Weights of a small mixture-of-experts language model, trained from scratch on English Wikipedia: 294M tokens.
Below are experts of layer 4 (counted from 0) of a mixture-of-experts language model. Rows are named down (a neuron's output weights, with its number) and show model dimensions 0-127. Each number is 500 + 40 x the weight over its row's rms, rounded and kept within 0 to 999. Numbers have three digits each.
Before each expert's rows: "comes before" lists some tokens at least twice as common just after its tokens as in all text. This comes from a sample of Wikipedia text that the model never trained on. Tokens count by the router's weight.

# expert 24
comes before: " |", "0", "9", "–", "8", "5"
down0:543535528529456525499456534506523434479467471537506542513447493519526502507488467518542483504502406527506439489461482543507504544590488485448500469500477516556561526478459560464508406520505553495442467488521536434509422483478572473489494504422421488553522478487469453554523503527432501470491432530459465562589533420533487487458411478549514424583511484504454521500522488543531552477486
down1:492482535510414537547506482522501409597556492547512548539527458526478537479530466471519475525529492470519519504457501485438516505541484457456505440527545537490529478530463463501472497495474471550544464491483543489497454598440548518504473542529492501526475459408457495512513520539497510483457411548560476587550370503538505487509553588522490460530442544510534407464517500512444502521489
down2:530523434495470516521562487497396545546460492564521440524444588476537522485486385464470505496474456499477510454463512529403553444488520484502528508521543517497421522526545462492516486455501462501515455514489512424549540525484457470511465469476536473462502460487525497463473483498437548547488477539528498537525492533453489458541509572508535560498529492428528566487626410516526538466493
down3:568524525497490459503529480519459570557554487486560523565538481501555472522481485503516545502448544490542476513482510450515482504473517523517452454517502480497483416585480541539496504527516482442550432503534508472569548502581447541575449488468540479548516512561461419456487535562493464528503437576455482570558497532520511508545509617455481473554489515489546478528495547533541452447564
down4:530510477446507453581572500480422515464519506503525498504505479483517448436446502468510515489427542531479532456500505566487449551548508470542489539531437538477522504562462534496473467493524506489458402486484517440511622541535536501577516555420507453518501475515474519497544560533470426477537489478452487489517443535505510525496475474529528403578529465452519451570509553557552480451497
down5:577506550486522471526556522487552504517535530514497494530484426452444448493473475484591500539539490502472501470533503550499517482581471524442473547522465518510555548507456544546487415474528513523469451476576527469471519468465562527514533498431500492564473473502493481583478574493448510402520485491514545497550436422497520497489444494553480482497579506482447573453485560590467515535453
down6:506511522392410515490566510527451481476497476491535477501482524520523550470507426490419522452519438490476448440505461523531492492538523457487506525505563501562518507493439439516522520461486497524429466553470512496549509574498484596512444574514578475523454457465419520482575520468517447524526459524448477511573492537561502492415546479531541509525483564500476477463521564524537438507476
down7:558487446470541529512511510467481550486464433520424485469477467454510510506505503560439511480369577518555529469491438470501497508520489517462530486555540469397466507573542446450471533456518505511495482500552504506552492548441491435529497513494505512478546588480501466467538437484512474458570511574494503421486439468459486516542513441459523482540586522436550500533500496493535505427526
down8:462464485475515450488512420517541500529492448421462476512554482510428490484487477464475545464545541470510536471539454566475473462457531531591536550469507570488525522443480449578496576514492500503581485497520460519450549474491550478512513471495550497518504490457533549451500487434544581528518534421493563448442476543409529548564526509511457509417545476466505546517463563493502504545461
down9:527500543474551490537489569474545449425535545496521454531561416477420572437522490511531497524478494490552455468502480457565541515468509499539457574469442487596522524509506479532488504534575592473457470538453436473516494373527438563509507503454506528500458454459518514528503492521471477545494524493520494560590541480493541467462483540587529536526511519467468514519489544492540508496480
down10:577549526456531529444504482489464489514509476540519507524485487481484490458469411468542504532416558468582458471492581487416483471552555515515514437521466482433504542457470467455458497540468472540531437452568451463474534490489615492492515455437495531498508515481509560482480544488437521417531463451528467545514438474495548503500520455471506469486518508542548567524554460446503558446528
down11:447507467563499466532493483494516479461534538476524592467533497513475461478472431510529456500558536477462501500481500506479515491444556469562413474522508524586507478399470511526469469535462526488522554495549532461451473510506526529464499492474468556601464477491508565536469572563461476475449539504416584539482526496591540533501464506524461448502512477553493553498557566526489515602489
down12:444473482509496507500548498433516473557508559483486492501439470531509570533455511523494466559433537499469584501443480468510582436555494443523541524564544514509436532498514488548460508507535511493563468489490578453459491531398495505446495518497533503469468566451481491502449489552572491407478519520482496489575472476479435501515449494525525541553527570470506437430503534516505583574495
down13:523552543510450478509430470518432467459535526491617498513579504577418538430534516465528506476540445482449466501505512531489491569469517481480443533499472477567515519506489471475505436515509498476430427498556514462502458542604549543500517507457505501560432437482529540505515569526485488469502510409495501496505555470593489527465487489570537454497484492532472504526526562554480522559505
down14:497465531529496450493517542451571470543553458496512482543503493534520457445556485516552508558540532549483490529589520453462514487492466489508513577517481534507488474541500551503498490529526532577456514442536467568427443562508563538422538562539492538530462486494464432501532566399536470527438551498545521454539538485487564464496540434541488486473478516555537557474466478525436517554444
down15:556517494491512498557498499490503485539575478513591511570508515491551534460525456471470526501508483522538518533516495508442435505466523461514419537488480567490514421582457480425457477513488418504521423521475467484552472635496525503529484527502503508509446444505472460466535577562499448503467424572480495534511428508487553535522548548548501451518524531499514439547435477547471473496528

# expert 30
comes before: "1", "2", "9", "3", "0", "4"
down3:523526503522513531442444513489445571451531459514545543481599560472548457524511553470496525554457550491517540576563557546513535484469432532504460471502503520461499490522540539481493469537534498472529418477454459488532487586541483589509488505479551487512479449540531438488535499528513566498474492523488501506386519578533492454478467501538456540441599536491480425509512457508537479446470
down4:490470518437529504496524515568540495530491493570544571517478475469524494463508576483517460501482487548561532548544491497455492542504541510558567474536476495456463475423543452511463545468568457464391426434516454485539503502491484542435512506518446510541483481493512524441487516481447521473482542485503437579505479519470436530501531541419447504454471494513522618470497558480491548557425
down5:550507477499462530570457469534564532496556482473511551433481441489547457524456461482509566477464530472421433527509474492498484485478483552445540525533519490498559532573464541453519547501479520562496578521515601462512524515482496467578529445478527554581547501456508492522418494547470515515520572495497536540485503450506491525511459452513574472439548571461463503609463507517464492494497
down6:474502557476547505438449514549535455515489460484522494577512439458504496473482515555527519473497474527462530473505495525436460525516530489431486468462466523519448518417596467564500517455544461458517350470529551514500477533517501547491520485494466488531451520480516546462471496542513529469474403483517432528486482491449460479561581536491468538491437508532558572427499576464513529539465
down7:457454416474467484555503504465522507477474552472463580484555539485467480429519470516468518536497515516411574529556513442500499517506525453459519461516488528565472487622494481570474480445527478469486524433617485544463472530487494492498479561520513534526519522482468579544534542548561455545518463505455503493456517497508458478429549531558499484457440502504485549507401513553500479499463
down8:522511479474514525490478470552526577501543464443516513528501497515508498498490548480539497478574511464520535493585442479474508502452499544493469539493521509436524509438519510499563474509535464461459480572491429547511464545473443509438482440563521574487483518468520523452430453465440540514485410525626536505471459547489530449521486475488447466517437504558579467526552493473466542396548
down9:523568537506434444564430463429508527500437509450475433415507477479492572478459461499518496450495478457450404415540511535527467518573493493506488602529446528501552506511491560459517507487455496521433544453500505443490492472551510462476480471482506512483537546515526478495521574527497473487521528479562519478483535509556571490508452512508430457486419544521530492506496520476475484450614
down10:465472536501563510459458455483514485499518525519578485521547488472522525585440548524482441489540455481557526564514492456517538531540549472488528486533511497461445541459457471510598520452517425433509429474549479581491530554496531571465432518457528511482393513506509530511508470509510507502527394525500480523534529518398517500432496496516484567506510500449566431477520508425515499484479
down11:422506521449524424594494450482532534475420493518484479476520492467494402517537488481512458519534390470534494510498526529467477501516453447533555443468475517542473498518512605473474506469499508512449457474556430516513457450515470455549467595491510448528493513467522496470489483519546493625544453493409458484492474471459500439482513548485497569565488553522533502506470483543472501472494
down12:550627572469450422454517519470533617503503480560536506500420466499539494539508502532534562498503466462505435523500419583534482495536499544540472554519496555520487547514510476487559537464517454489565487601473519460549485540496491478426513470462497564541510522557495481487516555510457523474445474538515492515425526455480553484536492583494526502429526499528464531473493506470487509500519
down13:490448446457537467513498524512551452492475466544468473496546505418558413495490493512438407474487534512514559500532575441522487429506521505514525467479520525498472481492464447433520533480541486479476526466582416529473474496511442552520453529596435476468537505462471533485466479478442526553489499446480399523510431520497450479447498472453449549452533527422515493529532509546459545552499
down14:536472537445551527501470522461526517525523498569528536487507500492515508440416486498507620527548378561491533451490540430518461550482503520475440555473526438554506484486477514536491526523496446527521515560448544423547462479467504572441519467474492525480496488516491567563514523483510618504471475552482435465485529485468568521538454483582469520494516468491502488567486505499534569496489
down15:511566506447524508417445505497452447500578483503499425534465434434567482528526533549576577475445534517497510520539540488530478493485506500481502550478505489502518525464500519489522515519588432501494392461451483489518475465572501556521486524508476453523447523525495519418476514466486552491494522460440431554462506514428473571527566480449466525508506486425446551539503478478460491493407
down16:506488433541546568493450574478487415464614520490544518487477486518455515462519515478513546550481571519527422531518602462519501578524553542493468462505521391440465477496529471456438553490527482480462484519494504495469543486455514529447512495533566492526487522530488501510473504496566506481494498461472512445566513471512496508484444558547499567535433517489453453420547478570445475532501
down17:496493487530469535475497518429551450459609472439474487446493519540506555481452483473487463414480530507538485498519455498537556531549586503455498457551534411500509489507476564407499482461480553515566610544429466487559508435509449515514549454533511548513551498524552494503562510473522525507528519521514577502513466509555496481475408503439470488528489490496525546561467540550530504511513
down18:512515497506479496465478534540501490564518446503479472478463480549451470390481449520510561474518441430510477450497490477415475561485516521420493507440452467524488584500534514449613541471545489558532483537506523471472516565556537468545532484471530521535498442483590495493576513529542446468524557565470501466493527462539460465571537554493463486523509448549560450497516515500431496520531

# expert 11
comes before: "1", "2", " The", "\n", "3", " He"
down0:453499492499491526516511579556546504467554465468493483461530511525610515514476533534493464460502494427563443530432442504491565524436545489446478542523477487507426498477544544555586441520574513504507475575499495475458548550522460469527471487426539511578461483421454457495534549521537448505478512523458526432464497488506538474489488497512434451515514516418492474516501526486469570584510
down1:503496511505493507480503518453471471417436483506496502604441493515484452500497490552515484482471524476433479446524537512444518534435549514526501470486478486403462508512480519490437508655530578570486493522458467583486529504517482473472515451495473481494470478452438525481481565497507536454481554481527455466519463474486525505440460520451472480530414465506470527454406599536505449490487
down2:518470528455530492510525499469506518515517517527466447478536508496488552501516535597539594428482514511450456486532531534479477480583543455520513535478499467568549499446474474557456559466485417467515432511517515448429461539459560578500537479522513543423556522584514546511528493513450522450476469483528470555508511468450516518506495492499609502488444482537443503485512458484434471405446
down3:545581499522464556502411523468561533513444526440500515441497542479517580533503506548523528508533568534485441552533454486559404475494437520454498467471512504493510515524597586470494469468489557482469506510531461540486424453540552545436545496560484556539457483533492451497555499474575466484505526508520548541464510519535497446475518447449556437528517527504480430529544469498540518526494
down4:492518507573478574543504511520475474518526485497486405502497529497573524489445607519553578486486491457507413486403482496545467494397538515485475469458510502507439512473499500435504500382475487467505449576481531516440514526512516485458472565445513555517466460487473458528532488493527518473498537468491543507535529525487567540484513544522473461548444464450545455500488493518459596551543
down5:532506481496446498468541480521500480527483446500485477537478444488512492482548509523449526596504521566532461477520439533531530546490443494489507556483495602493521510435551496535560480466490516514558449542506500476486452527482510360525571463502482501511522540461450502530542530534580475484553532476520480445449438529497514453559467504513536442479499419475445570471552459470609469477548
down6:520529491580508531511424431455462547504456486471446473514515501478508473467470515532525584529535517481467500516560492467518464520446531517519463508493472486492475489480488489500500469506387436588541483481448555457500465529445452592497475461565479491482511505550489553546553415480477469551406494534486503549487488504460602522524523451533512425528595462528509490452566495475471497528558
down7:460567520498531556436482498417415519517502451505494516507497471480495461499492564563468479480506463432533519530421474487471500561467547463446443480524455421511466461482548505517566487519494399531503478541471525510516498515488498527527506530481534554515484496527528466461630491463474411501482519545488480525481448480560595491491519432458466432518513469445498438481493560447469536442462
down8:523494530479477461518540577479558501510513520488485487594501518569463469515507423559547454506489478555515492486513511532517511511518550459452503560442533519448555522517488500483442542522548503484456467468540446538475528498544563513534583518453480492427501441556426499456509491511518577541526548579469528478526494544508474501530487510500492506579363524517452471466510567456509573423468
down9:540490550460491566529528539533493476504510479509484561443533478452556523458492584493548528467479489479543440430474526479433521496461472492524489497470490543493458492511545534495528516437556540413483469552553523495516504475537528459495507499410451529441495526417550507543508535461485449561550516460575492519593532458495502569485569482468497477487484519432510531556499431561591508560556
down10:438447533509499522481456470529524426478464451541441502534465426538477504492522572453511493521520564493554525458510488497543503462493485528529543483444483508487498526417557490504513587537441492530534462552522470591456475508530491543503549463534444528532577455418492513538550537500505482559514517487564383505483492485517524537538519463565552526535455506421521534513556454566561476484537
down11:499443397510484542445484466482482455438517510508521473518471421484436510517500485457550540518522485486471506503491532544474422506478476538494494427565522500505530496560576471480521442450539459479519507481499539539521454479492503498562544428543463489580484484519535546527448551570423559504473471452472517460468517500515457501494512410478495520414441419558524542438532516522587469504554
down12:497470518543535556499503439506530449519537448556491464533516491480484436517461459529540483540475532450490523538483449486456450459495578506484500506488502485444467525526507537451488419516484564535473484547420488516520543431549422414527482487469518481579459459495440550492536524515543589521446479594490477455561490552545423453561461551449496519488498451500551467508569498538550475530508
down13:469466523609524513461510446483481484451482548454470453531568482492467533515417465477475523533519489505507529501502532566462488558498533428534508531446430465509508547463454483516542488562388436466558525496476522512497501527520481588476488475576512474506472456592505514565510476507519575561466474504466480505462495460508484502554477443526541542422466450550498489517511465510452400481451
down14:531488520510555539433516465462408527463558499487512518496438474457485439485532620473496518434470533436531538481424437440453437555534478511473502499512477488470426467466493520519529483508447469530539516522478456460467383490468464515536478529496535525545459533544585479488609473480483434493448540426477452508520489449514521520512470466475497504499513514450512492565504502468482497501420
down15:481483504434501490555532546540527485412517557517478513471556466509484519488545569463589510509476452517506444488441541533443495450491491549508550517497478538501443527414436516443454581447453517513433559562521435511551492452475520464515514521453496528521513528448522518500484471564400484451550505533462580399492531487524493507493521535498534528538475459485489479408470489548508535543487

# expert 47
comes before: "\n", "|", "-", "==", "The", "==="
down3:524455518506518516443573464440511498570514540467415531512503516411534505524513465451512543554523502532496501550462494566479509521544488387446520473519505436476543560511457512495447510513505460523531487522492523513501485491474561368474540518482552565455474440460538469519584542541451513499471470537464524513415474491500496491509488421489520503462432467451469518522499560483581530484561
down4:418478481530472464508506509446501557515470469550540555441547551474472475520499478530432461505475464570459516510434492490498480468484518531481555495543447493481535513508454380503484494473502528446453536456476468570479476418454521541525454498523473483539535507527512501497485511547497536569456483583510490515523504486474472429564501489436459555481494576436564420455435417562494540495552
down5:516514568478467548484510566507514460461598452466486482428541506470440454545491526497520551472571482542515484535533524500489481475481544475472512478450445471469491495433512532516527443426457570490493546442510476512517552448454484551525542488557485521435527564550403501491454522438473493547567553484501558509557483540451560467555453480530467529429472456522468550474463525479525493447435
down6:477545524553453498566503451462523511502459548529444504480472559547434461491486513505489521456520479485506508527553448447479453443520560527438531519479435526456491454525527426494527486389475458512542566452444515529500486530399467526471446484448500465466515505419508531469446481461465561552510539575485548508550496488420515505446463467492557459516605494534521549466486466520479517470482
down7:491437533504526558447517539598479501567575475530548520478508460509524501469508524485535558473485581444513458487476493513546513495452489494498499529439577472442519551485489540531424467528509516496465456563506484485488504489571526450527545527593577554400487531537503469486508532450474538440469490463474501462523504537518448497449509521481486553507404433501494500477428501550494498608529
down8:537522480495453485492472471490431413496492489493529516513413575457497488501415492479482507509494477515444446488554467578511555494486489543571502543441505564502530476491506444512527521488482474511542540487417522599463431457493518448501456478435530493510507459485519429463513466511590510531594502536569529495484473533510457520555495440481604522476553448509535490480539505529495461478586
down9:505480566529467567527542523545483488535569482451497462465539482488604536558509515541519566527521564453562456504509430539481514547492481528473518525496508530426556563471446509501472528489528571521534492505483491518525511537514493550506468457552529497458444531524496442480501550395519577446469472493567501443526454498529538460449422433466482459451466450565434515491467519519485441448499
down10:517491519425563584497454447470557510485576529481512537476527539531477480494438510442549495489503507504550518547492518542528447475557529426481613489527504495468513537539483526563494509541483555427530507515541519481510473522460469498485458545427529585447467551515494471489513492513444504491526477494550435441521592545442440518494503460533512527449501441464494463558464510545400524461554
down11:489515470489461437471512414509477505507498455503496490508512511446547517470481494512418513519535504495457499561537464489489502488492541487454518508505497458483475494558466516519508499498542444496522509473523507445449515514531545284480540465533522481479513388489529518552494551500510457555614512507481463567467538458576502472481471478496546490534477529517514516493529465465617513503557
down12:613549544475468448532521449532485512490506529408444469567448433478581514513550461528518542524493509497472502489511464510500485495552472517447445556481534497506447539547527546573533506518494528482558525482455523549500562565500512483481522485545502485452493477412527508498481569422489494506565502504435557558461525500468478511505489526558543411534454480528525541430498551491436457434546
down13:542538547603520530530500483516502539574531508472446382514529486553537525560547568520554540511539497496551481559537497556539497467483485479482463495487426465424529575477417517517477547442539476513531547426486469526515521490482492498540467447488533512461511531462473472473473508399520538569505497575547543506528492492511533506541441506442504513521482523549505440489455502465470445490589
down14:478390511493462502462548512533499473526514473511497496478511502481520570482513545528417524490523452521498465499454512489561517509569538441537466475471535503527489571519414450499439451527573516557479460531510482463497492510527544555493384456574566509518497515547496493497475479556541495466516481584517496464413493519572546560466461464479548507481467485531451529565543570528493473492405
down15:472554524524511516520492470508513464477463471558532454505472501489469405459547530563454545520457478589558485519454460536583506448535535453577459530536463517503623453510498585511437430503491480501459452534510517456522477478540466536475549523422499483522475480545533499514498593509542531493511531430577518544465536513506478522479483482465530462501529462593456509451500545529503558472503
down16:508531584513491538472515474449489544508524498530531535463521559480469439503397498474493513447514430487593513499536450462509507490479559528520477501519491579531458519582485447504530466525515496560602462553489523511503504599495481521482476477544506522471448504408492470474543514518529471540507437608468522464507501547452528504494416435472546481500497449535413519492524529514442485443536
down17:533450572463440503389511532495509477546533451559532563486466453506557492474477585483535434481423561445593463487455507505489465524515527483526519494486544484502519550464499524529458489558495518471480467562546552478508510507534527463486517508594533562501431524512545487488506532485521415420482420446495460455512545499525458480518515508486511550485409457463488517495450533558506514535563
down18:513408514525487499485543510481465455494524514564505548455519517482448518451543560423493514529473521414494471460424558528441522513543497421533474464516458535509510509481496427473457501489518412503506479552488506497473404534487495541494379477496451501461513496521508470520548415526471485510442475540516498454464446453555546479467446449490468552488440408493501532531513533546495493532417

# expert 8
comes before: "0", ",", " of", "8", "6", "7"
down0:486446505528583535478441533573484459527500460529520454526493537485482517528513505581475440476543515546488550558509469434514569440532504471483535474437491498504548504511483501507545454507501544489474528522564471497475495511452561513502551533486468541483454512498497540383524492489550488532420532400480506439495424548537498473450520513509521494493567574529564572449496480596425484459518
down1:553539465450493490464499488563481553440495484496486506474510471482517515450467468529502477453557428485573528497504485520475535424503451561467473571453429446516510513476547466556404477506549544558480456492502547458506515510503474491477556478524481475487465462443531504515490532523490415514497496452547523542468461478512597558427586510566511444476507467489526489519469417512428601520553
down2:484533541451499428515576512518500500459524441464468515518478562463597511514549446557458576539496517457536573443514479528455573535584498494552497600447552529600545506455503512456517525499541468522562446492509542423509463546504482537509498527471514520488508498479572474518549478496515465547565487446444477489430537533481526536517491483535492471569514482470458452540457540520513528499544
down3:481570504533522595413447453526493479469491445546482462528529466507459487478477542497481494472462543464488496493531515516529477486486480460500452536506471487488500539556381522520591448450500457514543465486412520467509467524547457522452425504485450503515464456426443565429522513528534483474504439541494466519511553488460516498476504517560549479444418496546520499508576461460543584439527
down4:533550533539566489461406566546534500504528471462496494473485493543569455516418554515505457521477503465513541465574527487411505492498526470445425484450512533486501540498525488452523453487461519496507497560480476529548549554560480463434533539536394527462513487519528485542482531565521531575466507497472605523416518446515502511515439434446495524494486493538462546461465484547480498469438
down5:497460492523463522478512481612459498476469428420515487566487602511469488474496508506496449412500442488559508470520520555479532488469475489543537486529532524513439495489500483475496529392474604471526437558521422513488423441460571492477496560472548466445499475499549534528520569481456530529532535509495536537410481506542481460524472539522529514511503435533487518485494522545424497538500
down6:469508511507432482487437529579574472548540478458550491489556497493425519514502537511556564467535507477473568513487504528400441487453504448440468522520538493502499482473502541480486500475508462586476593521531455465521517456491493533439534558498527385453491589495531523530474526449406457474530514511460551521502540401513528465436551505500535494458482497457488484477507472476518466465454
down7:529521414489513570424425464474465522500493482514434515457526491570540569497487566399533522442471465496512459509479480447505480467499528520446460521528495488514500588519465509570592536494554500494442523520536541433470442405536454451423515486485506473535478583491526522524574492574512542465519472505515560520494485484476503523481453496490470500490433470498516508597519520498489540461468
down8:502435504516492576551494513480547403506530562468535493535511532479499554566416478447467495521495490534509394483510554478504544488535482477510483433498553503472472572569445483503501548379531491489512571490453475435480497527470499442514503428558453488493442444494525512401489487513487556487535526440474458483480567513490453520483538473499495536541507562530522501473538416550496496501480
down9:501445553490498496502508486526498532533459493462583495520512483501477474553497440513501582417508484486483553439530431528459509474491474545495489498537496562448552428541510474529576491545519448548544538425430473423537464560428484591455493534479486443480484515526425486485467416488403561554529518467554494492469507477525494534550485457508559467498503456441524492516516562524463519503461
down10:503579526582537549454508532505474525489452534502502478562520534488546502457516454589517544526510484440553552485482467446479528487542482492530548527494493511551531465505526484484407488507532441500505427482527529436497412542473605547443536485528539478503428504529547476495544455547541462456498527395482467589456524502488531500522517505514462436544499447481434483572503463517475564503486
down11:527427508526508444456523479532464480520500479517505445471551539596549447580519542521457513493533551445518556480519456535452509480526540430553533558474484607472495490447457486462585471455457486535498560516555535534528441540536441532429500504516542532451522447453494526554543462448557454533534526497472540498495459544495475434479442445535514465494504499481512558484505472536476555447455
down12:414462448461523565542494485503509571505507413505498564482475442420468532484509562569541505533512470520443489554507461430458578534462535543468489490508550422544473478528559546475608511503556488545526533518476580492483482479506492506519498432467568489500524523517464516467521450544546509535490437439476527493471478533511491561495480494504504509525505436546502456571537545455470426557514
down13:480427523511545487449484493412510488613541436523563483470460480500503494529509503454540555510414494524466480502472477486516536531450543471474520421540526487489498522487459463489555492478480490496606499510494486544485460548457530542516485502477587499533470502505479489438476467494525504475574529471461474372530566552553434494523518505498502538495541508447430507472417550531467417450481
down14:521537481495455547408528477537522430465456451473486513566460512466549516489537457509500619517462452481522516526529499461479531469542461506544507553486536527555541469456501499544493453551481496527483425515469458437522407488460449599447530541483554430527472507451494480467508543475474522490514517440490522576493512472463470544536523474553532415495501432480492490595462426477481504475477
down15:469529480473518491485449504510478522526480458489485488498443504514466529525549461432534583470410485434480454524482528447495505516497520478475475518512501518559424544533488465531558547571475493547480473551500487426465483490455473551461502466440450467545531495492458549463552465564433495414470478514397516526489520521459553549501546521535514485495502501504471570609578504453431479408492

# expert 42
comes before: "1", "2", "s", "3", "t", " July"
down0:545498522442479500584482458485515554469571595549460502531542488550480478490524466382512544520513455567456446512415480559473502574485410559505496493526556492425508518452483504488467524539511524476535536462514481529530456459427424403549464490489495454511548492494527481523468465560561498479505453470450549499456497502523499482480518499414501522511577538504465509522462515460504460521504
down1:483451533545438495434511591508508507543456482395542502557536512551505594467417499518514484475521459427491458467480532483501454482543468477469470540427482460545455507539576461523515496480453500435448512505498485509449468473507476564409490556490533500471472494450547518469465501452497515511507474495474469548556575482488506532513517423580524456518519412453460457451490483529551531551504
down2:477411426475451445549491493467515531511419487447534463497454512525502521535506485477497440527544475522436583461505494544563514528524462491537477479412575582431560477533514475481494506533455524575486536436487452467483535474482465526470467535489476555482488467525451487542533510424513575520459445503485521570527530458549602451500501451506455551539502473496529436477538542531460525497481
down3:515510424469585564530462412502469539523428442520574487457539499520526500567514460475512460508560533493522509525572530509445443476507395499530486491524471578525551455524498515475493460502532482528511533519487589479544546447513470430533500435473459509563562574544510469514449489565485499469462427486550541500508418472574549513498465519535503500482499498514549437547514497530499491473502
down4:493470510502542498479512465475481490519477497545556512456519347467496503444477587449449521567581450521569471468532450480531479505573570480520495436433488493508532524460504452524550470536553454521512513455422502482502525555533485471541559511523510516505546481560488494425519563461571520514459522470508505468548537430534498512436492484438506509448447523545510514504482472535577452537519
down5:476494447442526513500505474574506516488430547533454494452525541485482423577570545472482510486581585405512527525508543456503479454439472521462576469497468516498538500502523445496498491507529428479465564555499595532557491473462451465467391483549497560492493525497468532511450475544479535546423503525536450540482452504498504428473489545561452483478463499520553484502548505492491504529541
down6:503393486508410520447596563526477441523552501484490502452524504506451509542558524471494482469481521522490526496537568517498561527457523489451500543428525439508568546464535464578479463544493500524574513524497470466494466519519513506417535567541547497580454383495490569476480560480469474532488512473566454528487506513479512521493537457449451563453501490516487491433467445491481527530512
down7:499533517485500511490458543557539508456514470416420516562537429490539437484477551513474456426468385508481514491557535563508521444461491533486432528503436491455491523500453430484531535495527479514518502503561440430462485480531571534568500520478432462534420482556513510442459507470451513495546519395527500560521530461473485519460469488536482419457470514470518536529471490531534497539494
down8:526516453476425496462457453509511473447496560541520516562406442546536454474492548541517483464465511520525532447511482419529478483559499524526501507491502576545432466503469469508461480494476494474503495460473467421513549475535446495522490547457503496483435455445535490556484450566457479496535481461404420555509514437419480496475530507524602462523560419477544520475541478466559514505485
down9:464536530498485526542509438499464454486499492483534489521494493521549554469463426592484550487472469447408508475565538494529527471534464531446505526440487514500426482443508459442579465490483432470489482476517557454442512491446521423498555518478511588512508540527548524525472474539483490423538483545525576552462490460548474467577534473516542537518538442583500569471504459511474560517459
down10:492539467506433520537417506533502509513564525518517514440492515442505485553488510429528599481462475509519505497473496567486469474499515536506498460505500529486418511471456472497465531457547588444469528553530466528480557504492530478504476569433550398455408504439552561537442509545494498512502500432441432474478553432424550510525490481533487522536522462521517522497455490477429459565528
down11:514423484451533467513493520472486508534478463480535559470541564466544524460475516481510532523566494509398482581504461454442499400461520474521476465456450541456535525561542451483464489598524448469515479541450460471573454525471515574507461508471560401484559572584515489485495521531526531460474510481468491481538472477487452505454484517523537503478503456456533489560533462543485469432467
down12:474408493507569501487481452520512478499549504501476455548453468392514492501490535540500420498497526455429598523482507475513529464452457479571448526490540554482579549451499470486520498508518422456482444442470506591469476500513505489506541497602484553504440494479463487464514484431503462484521466476590502548474519524588460523508508540474518543502499514538620512470521495462492503479497
down13:493527509551412505513523526514539478512479510537497538609479495582534604443534430519456444470516463595500475492510517535546528479491515524499449495474568441517601443495526455496494571484482482514472410475518381440492489502497549541481484471485524565506461479467486497420529456528517521506523488528534517541497542495524531527491466463493555503548487545497502579478512525478495573523444
down14:552469478489548522520501412537462492552549491564449493444465486456519476521454465486550523507480601458478509497503463506521515500444525561466572470509491500445502482473406510516506429470484603530539560476507549553445528539476544448571529517525457490516570479490436454544469464523507557487463511480564551467462407532496471494450467532461480477473482461542539505499479580514448461460546
down15:546499519538495569496502520480559534467529485556471510485540436484485468452478460395471517524553457531587505498448470455480476563543529545469427515504459451543478482597449545529425544455492532486516474515524503535491553570452525534535560519518426465451531498460471564496503509578475470456556517562521551485513481536415428492496498463488539469479540514449458497545527471468572508499495